config.yaml
hidden_act: "swiglu"
positions: "rope"
init_std_o: 0.00591
warmup_steps: 60
decay_shape: "sqrt"
max_steps: 9347
Below are experts of layer 2 (counted from 0) of a mixture-of-experts language model. Rows are named router (the router's row for the expert), down (a neuron's output weights, with its number) and show model dimensions 512-639. Each number is 128 + 32 x the weight over its row's rms, rounded and kept within 0 to 255. Numbers have three digits each.
After each expert's rows: "comes before" lists some tokens at least twice as common just after its tokens as in all text. This comes from a sample of Wikipedia text that the model never trained on. Tokens count by the router's weight.

# expert 6
router:158101144106120178132150079151120122175162135095163143136107091145119165149151086172162142110108132114118096149107133183166194132125129128206091104113173117112101140126130102151105161115112140119134176122125212157144101090110162142084123137111124087132118143093094175160124110100145135104143116123175065105169139124108122151134110138157131130132123099125110111078002149172085130196145
down0:101134129167138119113139159148176134089135126170213141098094149145123151182097165140098170146128129141160050127177150133209147127136152164161125158109228062074141110103116107103133131157103095167150125146164151116157140179132147177129119217127164098104099166129130125116087069124094109072167078152097117084156078103157090150127128127124135164148093104103114150133156189121168131118182
down1:118130178160142172159182076139150122083135131102079124143144130121124174061133159120094139147143049138085091123057127171107135117106110196130156167099094111030163111115128096118117142104059146113100140154102119182092088111119136156121110081130184133085175184118157152067171066120121175181145085134082139139118173157112150084136145113149104148103110116103164093159152176111084146198161
down2:107139125159098186180129158111160138152142093123159133094067114129098146106135132123111072108157143116160148127138179110134110135119096125138077110120115049143113164153148126140115125172140155146149159135148109101167110157118114145148117141147146123138127087161130123097122139156113097151098142123084140129128160130088127180147098147133103117109095073127129146127073122055111110129139
down3:115132125133152142162114141113193096090133103097180139095127100125194164136162142150134104103122107143125130181117103087114146126118179124141166069150146071088083178132111154133105143201142162083190215169135129109101148145128150123139077109174138135102071150141175178143169176176123150100099092128184072140159176120096056088124115130146144103115197104125146135122080189101141089147177
down4:140123072142113113163087100095085150155172154110121095174072133191137148104140053125077109136070159155108183186074103104081120077132192100103149207104130147129149116097122090123132140131200118175114169162092169161114161131142085095216165112138144100115119100118133129139107103115094159133156088158122096168146162115102053116180122182156043101149182112147122113116138150152117122087084
down5:095064065086137124120120125126136157138085095073174155103084192145132106153116114123120073142085146170138128133105083148135179123114090113128168106115044070158128104109116113137148111161116136135125112145183134162188107107160165092135086081158137122137098112130155070106162133113139108144093186103110103196131115145074102130130152100112138134090130056153204159131155092150140079091160
down6:122116136107129127120081160247049191113155157103177122147156106109209149083077161137158101114129117181140158093155095118130111120129096104198097152125098116097123130117131095195118145101142140057164158154117186149088157055133119153116146172148192165113111129196124076123106092119167095107103135162127160136157172178107072148134134102134120132078118118109131107186129116080058149150052
down7:106174134183107181140111148132102130161091163097129159134176154100102115140075129133167113063144125172178171146143108135146123090145115064093090119147126133135119064125109123185146099087096123165114103121126090067129107158131114072121144094091128121125111070068153172164119120164131132077132129076150128144157169134130150102140129155162088063151125089149147086144177113144107115158075
down8:167175159112179140101186182198156146097077157168144076069181139119107115086105114094123119141113105078157109128141086063144126032136145176148113107109056118073097120131120096137163082138131151114107095127152132134112108156163115109090162108106115163134186171050182103090133162179124105195111122080119147135057127149122114119128158177140173091064121134092178155096097194084093159100124
down9:142075140112184146042158056122049147126098109145113120121105112105152152120181157154065088084120092125158137082138181150117168063122154137163134113082090125088099123118160125091152123103139104093086171138090134126125148139126140089126182121125068087138103116103185113179168110090103116148078163159153109108150070169162123070156121104134115085158121136166205146147124130161136085099134
down10:171108124133132121135130169147118144183176102122105085146140153133142136134159127111175134075170114173094096108128185176094134124084199136179169113103119097157171146131151174137130117121148146115165133173115144127115112057090221155114125131106168135094100167110117149169109141091142181101087142108117175143118063124083228181158128161092114089142166104136192177138064176093123085176161
down11:116122107085113103081164167143127124170136128137145158118171082099107072077144120158097087137160148119103140097172117137193128148055089053114143103146110151117186109123142120171120151141084137154131175098122190113120130111165108201102108162121100106133077143147134129167131172121108181128150169137143081126105096131124052074147176149143121096136161116096114096109129159064066103126120
down12:112140144066160150124109160143110143120180169092131124187102146139137048122094128179138084167109069081173130149084097130132150143197129120120047091138108093101130063151119099168152096115121108135146149093123102099163128097163099127156152111164146149095158119116184173143133128110099143178142089093082126135166154131114146132130149103111102173164120122116137112147065163131160108140121
down13:124167116166121105095139102161156085128099136115129104105125113163091170173137169110088180132102116116140107136128096134102099150115164123138113114109110150107133111112153114146080130095131120110118121080164116136158127108143114109176131056138113173151124143135081140106139125114146175126122138105086133118108173113070135129168161121184096120126144120118137131142129088113123088086130
down14:172154087100083097130152149126063118183135130123116117141152117062152109136060115156154141114107116176162156155138118081141166091114133134095098146127146066127118184148100073117166158117157143113177093116152097088149128131111079129131162106137148129103084090135107138114143146146075030083213187119132128120109172067058157111115086150135125148103172095134169075143098097088168125176158
down15:126134183119114195074139085133106126154114137098092102116142132097102067158117193121132137149105123101109118152168131169079163091138089151149085124083111179091164072158152167110116099107112163083109145150163165079091158115107134130142145175146130091112179122092109147199145046126178144159132153150128086138103110123095074068102109128078119099169140127146152102148134165153122136144062
comes before: " of", ",", " and", " in", ".\n\n", " to"

# expert 3
router:085133133158155113138092124087144121135160146098166145160124156092125084142201112178117096092083110060131156156110104146104125171166116139165100099068143146108142164146100121153171104181099094127076052144103083112168136081152128142113181070116159147120171137155119121131167121079100050174126124104132075138165113090130163114150140146150096117176133125108120114091168141094104152119124
down0:142106140190154109065130096136152135137177156125202073108115125118130139069128142202111138137091134150107151155095144096139152123127100121158117111060121165113111059115148103138154119054145112110172141116073120100163149112153116109146128130118150135126118096164128134160153139093151104122109110137094068148083112098124195115086189131095140108133113112144143190114171109124177097149102
down1:070188081096077126170061147110136104130152148107174113163109152135131134139088063114084111152134161132113159098148091169141134126157160100130125156078119152137137135112153058151170120130084134147136151128144143078164081121063144147128112082141181158084088088146165163178152112160097092129135127106064134186156127136094151126115083110120128117142096148121131106128128140165160119162107
down2:145070125118059151121092122108130101066093096172098161105116104141102099147162121064148116117216142064131091088140142078084168147108154118167078129182123191104148074136106112115151151153106112092039147088164111174103108108121114158073108136122141116114142184120105161117133100154117170138129117144169143146142079123142144160068181134095091164139134130128137089175135085114107112139083
down3:090140178161110148164121128075156111152131128118096138101143157176086076156180099128120108163109113184114103136120106135139101097113120140110094146131185167129070118094128148117071137140160109170158108125118107146124092116092151149118162098151120136092197052121098120144077146195108064130163150168113177145153117152135126084182210131101125070102124135132136135152141137122119172086115
down4:193082077172127203127133082137147133126150116087153152084138088129103121117129153107130151139106108102122224065128140161140171137139144128075082076168103130128141144081109135090116139106112118157124102116136141113129071117123154136146205140128179098081103075103124139142131106074124096179138120114177019130163104168131126083097122102106115129145150062088175127145174109126190118162100
down5:160161150123161127110113097242123193053097091135102099187172071164149129128109165087099138142170099121139156146127098123157107130163131155128080118116123174142130135143165170140109160090088061113144170133099108120135171176145166129120096130167139089130081128126118145129191116147102170095156086131187138094131044112114190134108131159116137121134048131113141133132073106106093135143152
down6:095100104155157176126163107092155139125083069114187088139167185102141121157169146147179129165103129108139136084125127090155188171107057114155096148125089142084100089154205137081050161172082127092134141120127110191116107117178150142140086098085114153168091114152219108130132171102091139080074169160111112102124127096086161166094123191195132126148138150096135143098142104167154102123097
down7:142088143122109116092180154202153134132109132106097077143080078066131129130145156141114136096118166170120133163122142091135149112129134117117110161182131109095085154096150076094153124135127130137133102090125169106135129086160078166160158084137108108088123142165168175150123067149124183141124119160108144104087133149121097155141167141097170168135103127170071075124197150140195137115101
down8:090162104113130094072168146109090126113162135127147138128151134157106131098134087157141114189065193133121116155060161074151152203106092155134131127125120187113095162101109095064129117155110120153129104134205107177128142118094089143165134131171119100125116157142126100209156159098151119124131122153126090138182100176144130159074168111109058130125122086142102134164104073138091135127078
down9:126156161117208158096068116131134130129153079154093125142139095118142109113145121103089166141116117088070132098085147136109160175157121140123162105133177139200135109142109109104189108169177156083134139086128194079112148122120160160111136127113125130134102103080091158124180140106116140121074146163118091182118135155110091145109105160136124096116131097169193114076112192227169127144173
down10:081134132110142103116120106148104142058174065159132114112057101148163164161186154134158176176133126145125101143131113158167137068111149126177145120127109181115133128145085145175075144138073129170134124139168112158131105175148098202105108149118097169110109135197178146079214129117126082112120132132157119153118154128038122191101088117136148159111137130152084093125117186145129092135142
down11:124149115133109117128188165109079177112142121142129159074133139168161159130061130165090144113145140120148081112142142128144076146140131109161158163058150114113143135128058157105140082174185127139095048070161177085193144142092124111142118104085177161137112151132030102101188059148100148140125141099155052157101154123110084144163117136114099173173110095161105095171124170137095105085084
down12:125139133143141108123118132178138131084160184158187107183107129089180076160094111077136088129137124086118167159097116156152113166184161083094165093095156168137187134146184076184132128088117119124080123146089118123178148173140171114154110131118140141134141082107191089160101129115162151119097110185149079152136196131100129115123089111054112091096049110061120124135166088167065136133142
down13:130121111166142139146171149110134078114147122165119096154106136142142149067128100153127103191172106122134117054161135130116138113175069097233087118128082095163134128114154098106155168120156118124092115139126160104148117175183115140121153136075117082113148090216165089163186160112107119086159131150182062158107153100140164176132072101131151132124071117125098120142183089123139156107202
down14:121094084135134066165088156158117118101177156116121178175169098090174092117081130066087144133131136109124098115162128118146111122141102131048103116047122167120071154161162089127093168140118077166149060109141166165126168121158112113128084169118142144137170144139133089171117104168176157147140082158050169177185141139101177092155110117133115174130153120180167047107144155113126133126114
down15:172142102129129181101156069116132140133095121151116099124086160127171144156110083176122147139089199125194199119199041142119140122139148195135097091088119205158155117087129173114164128149150111187165135173077098128119120134139074109128099098160104179125162117132134109151082098137142154107092164110154197124156146067125144184139109115142147144128148123201103170125141107103136092178106
comes before: " the", " ", " a", " \"", " which", " his"

# expert 8
router:197134111074177109121126135114093132109108100165127204080149136105114111124077075193170061165160134137105111130133158168095121155153086139099112110163167128149112139121095128086137147117155156159116133131143114106104117067092134127108167110120160095102177096104121109082100101120164095141100140095094119131085159104117081069171111120065096117162143098102169174118062107119077163092131
down0:124119131138093143209124127096112123093092140096111073139156107097168146088189192100149139123103109147158165069198147191117088134155107141128102207136073139134135111142090082126149136115125095193152214097123086105175119169128095139112058129127148096064129137133052173094129137145139126092161111185192195077146111163138127072106137181064103193100131082150098115133255155145067094120135
down1:085089128120098173131115199155056120156124101092085175169121142091150145130118131191143091119124134124135099146156164110149127182128175118196181094128056170165200117117160141095115152158128114075184181162127161146094154140164124128085175133125175142100137074171142191068127109164117092156132068135114134118175163110093151103103144162115122116150119091096137178167139147088102079099141
down2:141119160151134107148068103131123137140147098108101171134141122121185117112106188178174209197104147120117216161162097054161068127072165164080092145140171086163108103125078185115108124099125090131131103077139071112088103125132147122168165165132185132115117135091123150089146120086096084118146146159144088207122132071121129169137079133154190124203073132153107080103106167177050057158122
down3:132140164136116107122183126143098164116142107140152130140077126143167123091155125122111142102086123092172065116182138136132079106110102202125133116157139148088182085059167164205143130147100163104160175149051117159176107175162161110164112140129089142158134138121134144159136174147095131095130147124146072147119192165129149157107109141077097090084158123127110140164133152158137115163071
down4:164138082113151133132140161114124097099114147159132142108129111114076158216080113147124102118116131114185160114108120111145138098121164126157106118152093158078090101178127152126075125115086143153157120117132135059167146099135178090044079101200146157162122084155111057111115155105098115171111082167110118135116174076120106128125131059146110130117126114058096117162116134107130104098144
down5:202146157187157065115113121139122137137131107157103145119144112118147073133105138168099130118127127139121168100093138196130099090083149108133116199097109155151096097121104100234147198134094092159080146119122135123120101129177120169121139099128160143087109065091145134097128153135118125099187135121133118103053115118098122142095069122158133160181150130115091149121086126119110093160131
down6:135164182168124147106136129167148096169071142057119160178138151162082161106101186152147100143101125109155140127098108116110163129141128180124143169122158159158154084100168047151162050148149092126123154104146065080126152080133115148152141131103097176141150110107089109130157141123162130090150196083122126137135108092146099158156099152113099071104142128139135115107079105155142102118123
down7:106105097082172122169138085190159135143111207118135127162126110111160170137158105066087137147143158126173122109169164114156137129088125123132109140175087098146096099162162141162150179166148196119149130140176158091102139149184081134057141101133114134105083159152105100146083124057188139105143113099153149130143127153139141098158125157156121146121115074124138164174129126146086134056122
down8:112168145138091113135136095134114141113097098112190155097138121154122097123152128109109120118112133109118091125125166161168158044090128057122138168138130130097185163125160119193181078143137172114131163159142151193148135154106119218185122090121129122184122109140086080126114116117071109163162132107150141131120171126117169120122113172119104109150150105112106102136154189064141171156154
down9:152079160118143130101190183175148173080110131168167138125101131091146132208170123146100147139143118079123148136124140109109099126061153191148136196178114160161119108114132144120097167102130093092097170087137167112153183112092180143107082125145088200126180137096146167138124111136084174071105076169144170138133106170137158111123164134127179162112092088216123159124079132105119159224116
down10:152096097119119083141080178120068122137142152145142116084084172106144054116113175092134132136137182132121116154170089146133117152115139145142136121110084135116177107103118181070163090161088157145144117109129181137124135137114150144077145153157096079115162124150172076133118106152161071087153093126143136157159169109117114114137148114203020147097105165141091164114125099049169143165120
down11:157106139077118157157087136119160131158178123096104095125100122124106188181151156161168124167139064120109126072069132128139212129092144129075171169120119126144096163067194152115097097088107095152126134145110172139112141140143140177127108157172110157098076176169080127135129202172141141100102114088095067109128169087134104096078124150094159074122152193155100106116067101137146145099098
down12:114124135104135102076154106184068121086183198140088129173130101110129141130115166053197125122127119155110139146082108111150120136139120154138161114109122135148173141106170065221139189107123150122057074151113050085092134209112172178139138138115091139099124156096163150118111162142095116158107122116125126175122138130152124100128135118047125147145092197121128165133132116155121099127124
down13:116108130145134076190120222135182117093143088135157121085112172109183144115062155115143100081135057089130140103108111133151173110112144098122178124135112123106125079092200131104050138173129119103151103094136116132141181119151118116094115102120087107060139098104151127164076099102131119102170154143149122095157129191119120065088149128098137152153093148168101150135129083092084146146153
down14:133107096140101101083125124058114131151134125103118169097069130082140189129179150145153160060171108145192105104157134142146133159122113119133150149131123071124152060192152145152193104178140151154096154167123098155072118106113145131128137101112111129082117132139178137099084150213125069063078147088142107116190133076085124048170155133151143135154153119112134119123121141162091179198128
down15:086153075106122151136095075113177136175178108158093136155133163159134126105114106160156137145126166106120089149092074142131149136126162136123123121152143115158158085114126086158146175084146158120129143146176169123112126094157110129094115131187102144118146147147096103103178140188134159131124141093129154174126165094149119039140122158075078161076154122132184209138098153107150072103135
comes before: "0", " |", "9", "7", "5", "8"

# expert 4
router:147133151114171138087057122090135076148105106184106173127103137157125118098115124118134101131161157166171132111134153146161146162152071108084158133101129175182083117104105178128166077149169149134131126103153196162138195097169100112115087121117188065111119141122099139110136191146094137114100092135151146114093105154112077188097126133106178132194119125153146183127061111154143131094107
down0:093132104103144122145126131149101135132122139164132115156118148070108090159107157084110180144199141111123146109108121160128122143152140114115115062079153118114188114143184168094110131119146155129130163215165098155136132140121163175125169202187104132165063109101165084041136096114068109085143115111070049142093109062095185115109163149166090102112157103112077155097152196150104134096201
down1:122186162105169098082174123097067108150140129081109062161079164178111129101164132121179081158101136121142147132108142149060143142156147139112098128149207108138137161100108168135145101198132180085090146157101105125159090087121197133079088066117127194157165082157098153137125100144118174138124192070115132150124141094143129113094143129073170160179117133127091156108098145115090154138091
down2:195122194098086161153180104155113113110117150123130082108073137129117162153096094094153082141129120101074090134099067168162169102150128145111138111098129109078126009162145139144107129049178101181140087134157147112138160135116146153099075093128154115172165082137122097132120177138121126159081112173099147104132129064120148105167147152140092113104145169153121160092146121149098094177149
down3:129148139110128157135108114143102113138094158121080091064157142115105123077112071139195088144101107125110116135115099062147127120094192099171114096194118104160176145161112122076183134142117110168104197159164122115139153096072045127114117071141141139139126171121141138116091145109080133108165126117098127166151129135082110103113128106096103121087113066138045133122116103145178132126092
down4:150085107109169144137122104105182105044154154107164131174115052102130106146122112111167098098119130179148144126183163134151063096096079160118125162133091158142120137124172110110059182114103102145140166131090098075096105140115046114143145151080115161111102131103146163185126114160127155140130202130067102111131096129092108159058136118162113161102135086128148111139078155097146109094108
down5:168137200125091198156139080158067167112077139149147137116123132133155158133180151168133100149143131174118154109148075110144115185147115103132123081151107120124099092081132114131130113092102077070110163134130138099094196143114136139114182157098163155149121167139068118140105164162184154130138138079079143175127103126146086111152076151128139111151159187141180085139092138159138111079138
down6:129142129151108128049067115161087137160128102119155191084205117112121097134117090089092104122087138138172175072139141065155141119123137094097106164087173089099120172099123101072134078170107083137152065149142090149171167096171152091196098123084176126078066131134107128139147149112165126128100140143158159108053187150151142145101138087097159113133151116144155123140151129123198150092122
down7:084142142105113135141094114132122064149190102071099108116085094174132123133138133142073183143152141112110076143151119191165157117123135127133117177156163115168071195092129104150181160108123148116108124056100164144137107110124163108125140130135114120134061158133113078169182161131159140097150164124160124174111135107136116133147079108138148136094110123100225131131115097120097097138164
down8:149071086128122056152160106187087144125145132192104185093098138126159125096109117160113137102249153150154145094131165157120150134145158128136110082095131143097084142142169145101146104113139110107097148101131159129166098102162172129110118111136179135158110222161130122143118137058156113126056169091135095171144109176133173198089215135111133082107155193204164141104107123131164152127096
down9:145155128073127168086154129141125080143133114097102039111096082068088138120160170076070045129105124111117175120135111103169132134180153116122137102129084121104127150072110150132167169106119119140146139117090105135125073126091115131128096111121117132137206128168128110182149131122211210175058123117103150147111145175158134122148132154121118067128126143096142076167176126146113114107108
down10:152138103141061135174147121118144136097053092084144162088129113146102123141147112114103135143135089091127130162053139154123156099121099136144143174137137119127131159086134110052125120109142132150111095155204046096098101146161134085151119144126137148083138094086137155203126143140124082132137149101155192116111114177079141164097144102110141066191079146108112159125157102093160157113111
down11:114104114133049158156099105141151126087101058078126118078099112151125147163133070119143105191109181190152095082136115075124128144163171082156117146174113099155185141103119182045192111161077122224150167134154135149171127119130143127147106127115165128139153080157163140147124122123139108119113188183105087107124155133109080143134166108104098113057119106194097154129114168127166178121113
down12:112101099133112119125145143095108076106065103148164106076137121063128163118106155075137154169117168060187110103151108102113176068115091108174110146056155145172064109150144096120125095202141076140140112104123106161110077052088123072115138190133105146096115140156173094106181119079170121057091079148182117130128138106152144096155172102097133105134131073117096190168179169091085135150070
down13:135137153083173120205126105144139190131088158095122121146107137123104196132149123130099117116111134131107116103164083159186199130138150171097177085103136168124134134164135095091146087195162036135146147066103152113174098157184148150121134080141175098122115140120146069121145103149079138088145119095103150089074156152115076117167133183133146121124119123148099112117143150115095102157155
down14:131132133121114055134121082078134102177088199135126105135164157106145110139109121127154124099090108139162098075134126121171081151141086207113140124075162111136113112154177146075137149118094097114137089179079074110156109167138152148137097141161174102094143131150181132123162148112116147123053155105120068134154113107099095122159041132137200067160136144135117171156116118119111119124106
down15:186131150091141133126184139142095111161134188103101133139158134062166177142137158072089107144097085118099080126124099141137127136164143144110150090138087123132112149147198166093111123179123126132092119162101095124094188115114046179149112153081137149150113113164153141107090140119111109105125070120107153189135140123183146097137082112124085156179124137169111161111161134099188072101134
comes before: " |", "–", ",", ".", " |\n", ")"

# expert 9
router:115141110147143139146110144131188141164113117169093108162143119102172094144136165069077123180139118151179136112163168152091068108088103179095146169178110149157130143096164150113143140094151116164153093173103132124093168188104098146186115173142100176173162076116132125177132093108105143093187116164161188155129096126163149077118135109131135164104159142143105133203142139066137139153139
down0:181135085151137153136094135112048111119138118187087119175205172167129126156099143161188162148164084100148148125137143115134070152123123058083179130085165125048127161109121163073167074126155155167129078110097054140169144119138222118095147100169124127111147113143151165176148105042115096104114132134076091147205098191070102144175164155163181127141181149151141130099130137144129135152178
down1:128136138176146131148196124133155103109097167177083106151149138096100113140134130152154166057117100132090151142148058082101084112114109050152110118103087158090156120066086083143163193140146182107198147152113121165115095113131073150093075159168109079084131159168153126111154154109140160154101124042100117135130153129162122166098180142059096097160129087082119097110095079129112152106097
down2:165085141173135122105125152138089160070139100115095116165118147113108127111157136050096138138174163123104124152125130094152155087107126159112163141101126077130139132101088119135070099087106138142123095139101147138107170090097079148155153122144130123090129110120072169215159142134082110144119075146146146110091103087118121094084120141208136182125114086199062152096086114140200145120133
down3:142153129120128150074142147123134165152201131079129108130161163171171166127040111109120107138100086114119130124170180112158122183163116132095179126142096133136121193172131179133129127156144139124167136127112123084165104131094125115170103149161155142198109143096121127163090108137133064087107168104192159142146108077102149131113094194101074134137134096144089057112153147151153151101151
down4:150116130085088144175129078134121155120108141117104135130120142119138155103072150129187117063110071145159101147141116161134132126052156107117116140083112119165164164172138101096102134095154144111101076146138043204171107099095137132097138074098131164117138104199124162100114123149073043051056150124152168152125112107173139178073108133131128086098105204183157144175173159179175077100068
down5:111117065148144107140081130120147143083086178089138167092080115136135180148165129149191098172102140154162079164095104069152189146113138158088124164122115104167119156092149178092158148130178140142130086186200196119083130118081177153106133142162113134159135090120107109148083117140085166114085182174134128135128109144135174105108074091108168085041151132217123070174110134114123131124129
down6:165138143120121111083142061129161121088098175079091088080109109146098140127095107113138175116139146112103117134095123116148107160120098094123115071084107206093160136145141085123131179108077117104104126119137082102157137136094090106118160123094119044109133174094104164103094194100091127166117091122081177133088134080084133124137144110155134103134170120126181113089090122085129170102174
down7:097109148121121050092112122070197095115079133064169075158093152124109140148212096142122104177089097124123134135133120092118074095103115108154124142087126119123108178166050108113130105146108138182072137123139160126158095113151114134146110128108081157155117174117098110119115159155136075157069130118126150098135147170098175119148134129189140142178136089150129166144149134160190163117118
down8:142099145194167098158136147077117121074147150142117125077095183057094088213176178146170123141124158133151111092129158138145115098150138136067146088107111155168114180162053120164170120206141135147133097090138149141136115086146178153115103113155071164107183106114132125147104143107115095150145172123147156112158067086168127190152179121131160124143084109099196094138199143112083183185151
down9:160167054110103159091123092088127108162140135095153143155108094100145150155087157106138170081141141177163056108107135107118086154158156136110104153186169178138140114132197112115091110099149105036149160092106151142119078105103162110146166109115127068116165164176111141091153120112156096126137167139103133153078248108175133082118080133166112098120217107113103175139161096146133099144139
down10:120132124143198096105058110099113117096133116143118073103087142099104139090180085164048143078117128100187056105136136127142141102092107104097165116121107048087077138096150131197175085107093162137147153056120064164142185137105147161165121123147097188108146089071068164154135124139092108097085131170094131118085085180124184151093125119129049126113148133094137184141151171130117167130175
down11:180168127146124154124107124124164098160027104191114120203139133144129121104185102150144092110131109147151066132114142177138110118134140100091121095049174156058132127096139118116145131147128114203155142168166087178165133118149072132175152187067138110123123120125109140139135157109152089153015114046128121116164117105111132137153155142156103156170094068137090119141198128146090127132104
down12:140134108103139105112144163169091125077105142150078131080126090122201126136098143139096093193177157167164143178140136099060121089104140103120099159169166059126053150139112123162108153161122104096104131150137117161069107122195080135118106121123079168133160092046174132132169134130174203063128153147171127095141138108125182153143163137104144144137090149153127178153081144100141069158130
down13:122096124135163096137093063112114197111121120122168121091089102134125088140141154137122158137137135169123116133164108147142067157075073137130117084091106115057152216173104119155117130158153110122083115179121146083163058181113192173154145056106165163139154156163105146147158115151113094132151174155120155153135129089158143142128144171070133119112145154117123150108148091112078135117111
down14:172126124116124103144098103119134151139101141149124175103106147108075137141082110166123106081109131149104078198124171120103070125161116118134160099150145148109107107114097110155157108188079163053186060231172103162113107081101157132147197104109127051115157135105171195128167126146145076089113099156164143108111076079133153131095090135124153133088121127111173118113169110132142155101132
down15:107136128100139159112112116119052141106106144197126119158099128193072138200165116150147120111092174160124122162113141141139082134084100123132111097076091147187133102066170162153141137136172171132152128110153150142122115173119061120156148123190137156156159068112177125109143109143131123127083110121129189084083141112165124151151176123107125143109135146130112202124112129147105131189104
comes before: "1", "0", "201", "2", "200", "3"

# expert 14
router:104113188174109150101132129108122100167081126155106085125138122092114178066155188158138113204055117150157130141152110140110124124081117029101132133155109140097103128120189116166108096139116108073146097128086121162170157161060116118095080127150136046141106140166147159155123151162145099158136130130146165112097156155152105147147105131160139114085128126092160164079121150172200102062127
down0:124114139183075114096142121151158131131116153104106086154141132041103130129075153081145105164113167107117101145126149140158087108071130133128109115168159106057089074159109151134194101122104114172093170137106165141185163140115062149064171156098112112176078089189127129103105141155123139106100146102121149083131156158168122121116131132132181169102111093126097160114123088129135071135097
down1:115107097096095096132092086092158155108142170127158148120185131115102080182101147183096161155119042109094144095186125104135073065136156089107100092087148077115124157105138080155123141101149144130083107064091142120128088177177151136119145143071074059072122118120082167156052169168075148123097059135115132157123146139083134111099114160106134173121155087086142124139132100104085155134100
down2:146133157140156126171174116176083127072080118115145150153109111164156070123103124093112077144177226136127140142140105119046138154096124114069087122119170111166187108115090127139076113142147124142134122112028129143132184105109116122100127128086170127083131204152133162159106188117132141141109094162118090107185106134098112167166054163114104090114156165147076127151128130114080155155175
down3:158125173166132111134115193124135142161146040123109110087131093163160152099151116124170108152171152188109118104037171084128142140164083121155181082133097226137121165134115095134129123155150116105123125101157126105083126123182138121140097139100162114107082106147176130168101087145107153154058077118109114096139109128071061119186163130185184094126125118172114146112121103179133101170166
down4:124161168121066105174138066098185140154111131157141098142135134132139094122136133155121135096145205086143153126208156093169117052178138157135158163124140122155114136166142106136107176175120144132133170106146132116141151134127171082123101103154168109130154156122182164110161113115105175072161153129137110088116067036099154185137169112045145143096079148140152143125145104101119103091125
down5:136147134132156146175122129124142128135136145142039118113105159185128086094117163142164141153160118117129140089121125128192140138124060078069171149106174193169161130136091165122196140120118112146073115152162112110096061118156140091170155085099096134100123079159118124067082101151121125157128087139098128144093117108077090124108174146142094147134066145137081096121124073084172065107127
down6:106106142060127068141115125151150126152133107126115149046136146164130080119158129120118126100125119232128124087079169140146106169148157151117122155180143108077170091097107122145123066100177106148092074168143115170117150079094135127121111142114085113129110204095128129124106150164104149146121142084151142084088154170111111102125133112143132098114126134121162127119095133107119115099087
down7:125148161100106094139145135164113143102118165157148133110143061109135117045177142144170117130114100114170132163201103095120162165115111150170150139085158167065152106155151076113124146149131116080075170183167141147117145105127150103129146095125129151170138133078118168075134125106171119119103074152132095061156060140135160126158111135114142087115100144148137125061132193146082108154187
down8:089077125146157167184112113154174125145094170140099143145149121142081145071152064159107122155142158096137111082143108102164086174126145146094160171116152159106135184168117103170064151154087138124219126163157069139143144141101126187133101100128129087081121088094112124122123090155094114119120089156065168115094143197148160129204109135165099125175138125100134112135126130104078117104058
down9:031159122127114091099108166110108118057083144085152096091157091082184202077106111117147103172132179066125069112106086159126081134087091100121110068112133165089160092078175107167120105104125115115134121153106123152102106130126153105114170082170078178174184165178169141077166143134102086125149112110174114124117164105124173120165140142064130135102128082162131115113121137105117139158157
down10:154162138141113096127134159122215135176141104180163181069114129155137118107178199156115125126132118167143165117133094114250153140090145131111142144191108111141132157120154133082064173234111125141136131162078138107148130117083107101207122201111172137115113185146151097136163145086131176163146107151138167135138096071101147083095182181130145115189119140154142163100117134126129137130140
down11:118094108163150094125159133117124103069148108147101128153151096118122130098089089138115098169124190157111114083142099119127093088125171106122142102147105159204079190120120134128092144164120091112096117214139082138097119150101114117145131110099124107177160108156113050137139135122125091103120076167115123102079091125115127148067086141153132094172091132132091122132127038157108168156105
down12:148142151129132103138103095119118182111143180147083181140158099146117151158067170176075142134106140128071121080086058127153092096123059136157038144092106116137119126145097125151130150156144143101098043074116118104101136099133103159122108081144097160118130158082142120110118090141087095134157097192089103069122191160107061082106107116143104123124099143156121150088106120094151083097152
down13:129183145132103140097110167201083178126111108157132099169137128143086095110137103096166173122076093102135115101125138098102102115122221111115155141129100051098159108086162146098128133157123148151099087131109145144091104120108117162151133105150125167120145116162147134126079099200159114146138108162118135120060126206161145136128196100086181119113073156126160119150135129134115127151075
down14:054190134117146141109136187078122093120135116116128119106145073158143087133110130063175104140119145123116119087159101121132176168133086172134129104086144093097172166138102111086112094102162093122164100106122157132114145101132111131137151112152169098132100159076062075085088148182149135123137187134175102167082136105094092132151141156125114138184144155133147073122160141129095141135111
down15:144102128153143094087155135126158092034130060121168122134126154153071130074090135193103114087107143089117104083136105056138091197143139144122123074142101154148127123134081109085201087129129114194089120139088131160126082087116133183075148107166192107119124121181132140119184147095160136121145132104156171157133143060096094150107125197162156086113159091188116097171115112144070139150116
comes before: "-", "|", "\"", " —;", "k", "R"